config.yaml
num_hidden_layers: 8
hidden_size: 320
n_experts: 32
experts_per_token: 2
d_expert: 192
d_shared_expert: 0
hidden_act: "swiglu"
moe_layers: [1, 3, 5, 7]
n_empty_slots: 16
router_score: "softmax"
normalize_top_k: false
routed_scale: 1.0
balance_loss: 0.000429
balance_bias: true
router_logit_norm: 2.0
init_std_router: 0.0178
lr_router: 0.00063
vocab_size: 8192
norm: "rmsnorm"
norm_eps: 1e-06
tie_word_embeddings: "early"
optimizer: "muon_variant"
learning_rate: 0.0126
beta1: 0.9
max_grad_norm: 2.0
batch_tokens: [65536, 131072, 262144]
max_seq_len: 512
train_tokens: 915800000
max_steps: 6523
dataset: "wikipedia_en"
Below are experts of layer 5 (counted from 0) of a mixture-of-experts language model. Rows are named router (the router's row for the expert), gate (a neuron's input weights, with its number), up (a neuron's input weights, with its number) and show model dimensions 160-319. Each number is 128 + 32 x the weight over its row's rms, rounded and kept within 0 to 255. Numbers have three digits each.
Before each expert's rows: "gets" lists some tokens that make up at least twice as much of what it gets as of all text. This comes from a sample of Wikipedia text that the model never trained on. Tokens count by the router's weight.

# expert 9
gets: ".", " He", " It", " She", " In", " Her"
router:080155164102125081133174178090091115118146104103145179086145150125090141151145127122106068160151115130130143085130130090146134117098142204078139136082155109117066097055207082154109132113146122119180105146114083118097149205120128124097140141130032076161096149127089091128126167116201147108134092127177128130081161188195127135131131137163183150199146123178161129133174121146166112145074143107174105086159089150079148105098078152118147181123172152154109111153113125152089179138189121
gate5:092090032122154115130101165116186141104139122150142174130134104160150128063129118115125120103138131130134165161055095131153146075141103086109128095170202123147156192137113190162028135041127140088085120101114122151130116128156087175167140171174142136140092156087139133166136119156117118148092171163137129131114136096166145106054101115125125121133067098146067107089169113130133175175121092219177122133120160199154185126114151076079141099136093124118184143169138154141116131148133100
up5:093098099189099158118117116154093124150106109168082115144129171041089126111083140153125104152119126152081107128114190131098110096100130125191087149125180145157124124068117096136129112166150139139128131151109141119111155093153181094105122112063125129114126166197115168155153154101107087127115114062085100200128125208104124110176142122110111138130149052089123142087149127165150135160080157092146176091165115151103137149093121094098161089109131101088127083154146168152122140140089073

# expert 18
gets: "ne", "ca", " Am", "ko", "od", "bo"
router:132104171131175137105117083105080179093097154142090145151115113123113150190110074158135147079161123163119153107201139133091169067117179123170060176137149124144143143109169147131104111112189117092147082156177131198122146094116144135147098137095107160106158141107120138103153162116160135133108201103105149183129121116150121129166184104104143098077141068079183063112127122139096141132143196155147095144154163113077097097154149071122122110042134200116144145192173096158179118097139094
gate0:053129110142149144177126110161104142145137094210158174094092128133141199098131115115094111143131151113147120165114141130075125149089085094125099093159104106130119111158101072124157145161099092087153150100167088159110169062118192106139129120173137061144121156151095088100111073112152129207109083126130130094172097095126216129104103102162086127135168168168157088129125107109193143136172117100193121116132099132124069101177116103126119141154111126120140161187167120093083104115105044
up0:094149107130150141157169103146119126117125114132093120131145152146126119086124104211140124131102086163110108150143129173118163166204123169133113134113126135173100117110122157096121081156145135061152168142091115183094136072198146101176105150109163088135117098170135076127136064127139148152149138124158088205103126107158155136103135135151190132127152103180160163145141155173173146132133157109165114087169150058084050065120168190125030080120151117174165136175115106108103103101096097

# expert 6
gets: ")", "0", "1", "2", "%", "3"
router:154132135083122125142123104125145124115129194205140130156141130138113082046132133168126133110093185136101142118167103227151158115119102132121147141126153153133121093067112137075172108104163111168106161114153118131063132127067208203148145134051135163118120077077155143136176180130135149100074093094148117187193129071058108154124138143123132116127103160120154131162101150161176138125139152160115124164143129137121112075118136171130138126130139165136131095140138121077096055096172083
gate4:087100122099123096127084110116130132155147157162116117173083123069135090172187159159133107132150153116095160127118092129132169155101175149127122131195086071137103092121142141130135134115175150103159107124077166123124124115097112090176064173116166132126098157183168065118118154123108198140166165095149128110087136165142148107103011110089136116161137122134123113113168147171097143167116188132180166176122167110101101120097093177096073105132140145207116144131163112109112056146152062
up4:089136104091143141181156111160180126145043126125077151094118135123070203170141181127090132111190163116118083075123178118153073145123082099121151109051113148198140115111192159129108138094120143152053112132170103126170101119101129125126109113190157128156063105081117131115150112136175127124075140129156120087098188117157135066082122173140129134145105145037112159097063125165127094113137172199127103091152099112131145073132151112124160131097114089090136134182136167112156108118157142

# expert 11
gets: ",", " was", " is", " that", " were", " which"
router:096113173120167134108123134141085129129088131132149122125123150091107180083168123092127160156109138090132148166076076117143086211139059091145097138078146106143114139088080096142110169107149122095128157092146152103106122172122212079113097140088119110157101208132110064153170141147096062096093128138159097079087163121131138114155118111153176187156158141090128122168121144172133112112157071122087168101182092123201140170106137094203197138099177148091126144082172204123119114092159116
gate0:151139093154154149195106093156109082158153123116144149085151082155062118131088111184116141140036131175191144096151091157118111081107134112088143166069146131203131109149133149132144153137130119142081129142139112143148191157110191187074165129124155118139181159170182091155148176160122158155148148073072139083153161109113167081155147108126112145132137105110088114108144120124121070099114224145068097101098104158112140095146130093083129160131098137149121134109207104104115115219086113
up0:163167153088121120121118162141136107144095105143069128120077113162124138116115117126144118182096142111129125112117153129095126132161136128165160128158192104132192146128144156137137102164163173138110102141116061086087088107072137113127107139115130142100126123121161120123121108062114149122130135143057175106207105145126088104128133125077111145101121128181125127139157129158095096146070114149151126178108202106087183128126164185095174098124080100111120153137142172118063093132151129

# expert 20
gets: "_", "{", "^", " inter", " dis", " di"
router:069164144174061146079119154138136123179177085099124123163134098123175127074081090118111135158181137146118047148074122164110188132076122162143132110109104124158173099187114100168135163137167130140136084094111155096181130143120135063104127138151145128185114109178141126150082101129129160131142119161091120121128142083115138099092124180139130088074101197180205152175155158062127092143176118138154157084132140099141101187143108176140108118125161152111182107126126133110102142156029121
gate1:153085138102121151079114166081109151134138170143110099075152114104218166139171146144100141100148096104108124142142128066142053116125118123110092060123113074149099128058166151087109107191105146142159136139100133136168138153137173137206157091095103095147133105141148139136168159123152070112140117136059059063130142131145100160126141122148147143105160179109107146137156171127121091116075133157129130137086104139088114140053164167137119164121140130105130061130116136092065097148083147
up1:122135085113087086183162109089116114125160146077080198119116133171126160075159160110163091131166102057117181186089135168110102179144110172077092147121082117123188115104148110138168130163104141093124122174051120135135167154106105114135102085135127163161097124116051073142142145114143092068102129148130152089100139153155110136168157139134149145154126167072128150184154121128082165162139182115097127096134095100128107119067128155137137115107065093190159129111113176140144132162120138

# expert 31
gets: "\"", "d", " has", " not", " had", " have"
router:132163164148104094157106222136101068097135165107160196097108175106145107126138126164128147119128125089150160076117107176104110107103114131158121081098120106163197149168116109135149030118159146058093067131086184133120172066147117096143158117095155113177095081099140124131092162115137131139152191126086168154088147096082181082104093112118103135157174064147154085127152106112091093145145085132177138158125152117130116134120088107099095074092127171114105114117163109137162098154116182
gate2:085069184132113124150144080186095116104120152145135179167166160106150134097107129173103125141106110155148111121121153140094109090145119136170071122138116113154106161154110143128078132165165156169055132075137125110082094151127149103140096129091102121149142083085099170165110119145074119119127121150127141153185151127071202112117115129117145101133054110162121185100108117148081099034176087070114118088124244132166162129114099154097125152113086136084147144112087123165091107145115128
up2:144231117205120118102139155151147150146130171129138113129105147112144145109083116087156084075181148070133113079151152197120081135136168137149185144093112164196110176171173160149165048143105115083138192121136142169141129139072153114108117090153184134088117150100146117128116102153132156141082180090094108115076135117109089109123139115091103111070163119078119139134168136148142123142161126118138142126132125132064173174122125120116160134113147144136161116153085116134123210163101095

# expert 26
gets: " is", "ed", " for", "d", " co", " un"
router:071100151128081128124124155090112182144142108109154115148136134102191121118123127113119177144122151110128117106092127156097113190121096087208181131093105127132105100176098115145076101136188110163155139115132101138111229069099143129154123115143210059107124125119111109095140141133090059128198128120087133132167109107154122129153133098105116084152189081088099110134185068175073123097142149152082135131109071173154086115113137107120128179125164149158123154092118140116125155115161105
gate3:164173171066104121149157150089182118158148107147133088086103115100152114147138161145096128144142171088142148150101139132146157138178137122110155196120116108161085126182138133112122162133131144074120131145195160090128114150135121169129119071139109154127143149106117086060145134108155158167106131165080116108094095088088036137076179162120138142098154082069123126105031087096192069132101114092131145152138162152116141152120112162123091144073132105120090118107106137229139105104183000
up3:103108153118072090100174058129140119168094134142158163129121129144151124121118113119077142147127084165096155178118136110126151137138151167115101121081183135156184140129108109150152118198110085112137166143103087099114126119139083130114121118130096114095139069090135145094114111114117150160117135119179095175172164085124151093094124134116131129137101152153129122125163131136109156093121086106132097172101178173116185128131141108153083116175083171185078132121122117096162079131110134

# expert 7
gets: "–", "19", " season", " Born", " team", "born"
router:127109120097106120165083102133167149134120097072222158118195111107094129076121099175100110147124159112133159130164158092075065109185113096128158124116119159118158097138097120122152183136059090134118147147082138083124108132073172202087101075093139156137126087132152123125096155136101171117114130104098123189122111056117116072132101049137177089105140085108139155142109132099136124102111122164119162183118118165107154157126077212098100061189128072137159126099142130112094112106159153
gate5:060130123111131132085136066084158105095127110156139084110035169152155164119058143072158126139128142106097168136161137160100111127151138091102131154137099158148116127115099098129093144104062128142139129055128170101099153128152133138131158149118095099104150111104093151163139130153151100150157119220160127175104063142102184182120122186107100080135100113076127126132119147066175104168119110175151094171076136111076119138053135175136121090114140150081140113169142145129088127067169106
up5:126179140090171126063146147079135190109163108112136164085064142126133109116124131131133109106166171140164135147124155147125122097148100173099194180179156124163142131153115188158171192127140114150121155105102183091098142135141142166099176135146071155085192185118102145086148134146164118138123060169123179196095139148162252134185109177125116132145202093110130099068114116094168144151121121166155197136069086123139091150126149119146113155125124054117133152133134079137083144110125089

# expert 14
gets: "a", "i", "o", "u", "n", "an"
router:151146154147083140125067123175162098081108167137091122136082141090150163121182161124106166138255146121087106117130113179167108109140114125171153144108146115149160133148176154135114080098165094141162126063148189129164140104073131095122130114139139129135165121106150088131131094143117073178124128133142118176117109080105159164078108125153065149138154156124187131112127137089111131176137099106128067160128111151131171117113175126153129158170169151151136127129128078162138067114141065
gate2:145068120113076134197143090142114168128140154108141059136177122188159194134105080127148130125138123134118066117122155117151157207163145170095199114099103142096145185203101115146110156164081117140125145141142126149102136162123080168132160119165123187119165120186087078178169113116153127138123091166204109128100133101132148170112188140102147170108096078132132185113121172128145146088115150133115147058130120122104121130140133108152157108127139089107053134134150167125144166101120064
up2:121165113162130209131093144094164161091115113072117192191147099177135103096119122124149141126129137156088178197083124133098132089103145132180097143132097126151114111086156089066137057156096133111136155144132111154184106116134133061089103078117122096114103123161141105157162156123106119099151138059068095204165083079129173086114151141167093135175132140129037120108150129165137102168112126070131161136130132159162160124181087111210117103094149119151068113077070109120170127160089087

# expert 30
gets: " |", "|", ";"
router:106121095133151056125101083090159172119154145145166092054165107133112129098115141126161118150099065096096183097121065104164140182082105144077160172135182059094082127090133143077137094155157158103115050123154114138121126149175154161160120066119084133103125178120076104121146133134097148064171112158149111070041104181174072174062156151111140128171126169120142152082120168178162108169108079100132110147116130091151167152103126134106130088150124169131074137118113164101139117099111093
gate3:111089136094084095062131130118111099127098159129168103140108137137028180127159152112191137157112121100129140112110156176157131086161125146178152137138182113137142165137080116114123132107099142163141113139135168142148106189137142176110168118121113090106137124102115202101136131113111165106059103117122118153138163112134098114104135129091074138153127119131117068162171160106110131148208138152155106084156106178140140176135128074118148111133082139105149068155132101147072083201168132
up3:141112137090181166109121167120064111131087140166121149109197147102159093131152141148132103116142152197127147099106099076125201097161145144173145149095162105131200087105176109102135187105094128166141102091108148176098141128104133098177216089149133097141147119130117115092091084104093176133145151111115153115138147129146170119129116147110201217144174185094171118102113147133131097189163168135116119167124130117124181077140123129153145105142116130136160143061138103127101122128112096

# expert 15
gets: "ti", "ta", "n", "ba", "di", "ar"
router:178129150121113179185083109148138111090140117075118125161100137205120179149184136130149091087162120135145111146179124127106160123152130146121060150177106133137129128131117128129130142160109192134089070071105157128123145114107132117156182148171098162154106141169137107161103124153161165148138112112196099146179132090157126098136139068147159147195121174173156122121168137124097157112146132211099157090092116129131095146101092107111160154192064146117092171151118100182126057089179193
gate1:116108160149113147107232127091126100145157086127125139118093075161139104119123148118146207160168079140101181099164159124109137157164108126085158189183085112096096115102128060091125133147148129153124130148099138132130112118146105157102155139086126163161145126118112141146143141156118173170176108117041075133095103125123170161165101133147175090127110047131170138134097104120095149134165127133119105127105162158101162139158168072192125120122036111059113120052126099088110152150084114
up1:123082104133117150137093103163081074108074116128155102144159103148083148123151082103179141139137135096138177076139106179135120131095173153138125129159079197140171086115175114150171128144112142120088185182131148144151104141182099100147156117098078061108092123136180156115050081137148117089127106112148145108151128132165115127115135186121106113137117189161059047118173119169115095204182111114113152115148149151178137147127102134061139125122091113161145097126139131098142125063170127

# expert 24
gets: ":", " 1", " 0", " 2", " 3", " 4"
router:080126102178140134137135106051139163102121167180152101115132121132185099077044120173096112129077155168072124131152091138193107125143087129131174139163166132108113093092134112128139104145081054162118159122190090155100141146117156164151097091100141155140116175101183151106173190109151166121112066143138140169135159062056134168151126145146136183108093144113207097108116161122162119102072125163077168134108068082171136080124130133131126150077148112134136121128080125143111098146144156
gate4:120137070049110135060191157189125177116149164129148132072123125135107125129142159083087150166058109129092125235155055093160191096121127213093142147111108115113099107151102126123127119111081088125111187110057131127151158090186162119158077118124098073172131079114137107134100150164103117101121143160133002138197163142140118139165110127134139127153112137068184090176141109100150142079196092128148112134152127155119158106111115110117135093149095164134139152059126130062107169091102080
up4:116160084036075166105158144175125161103141156117106127118059109218189156111134152098119135182095139133128155183181114106153150135121156175038120125153137155203088145113091120101143093088105091094163172124080123085146135099130147028150086136112135130153147101156233126115105106138144106125138177084124112165174157117125058096143106089094172114129136105082089076196135134152148127124102082080177099093182148158081169144135129137111175074165094145120127160075126141132074163120123117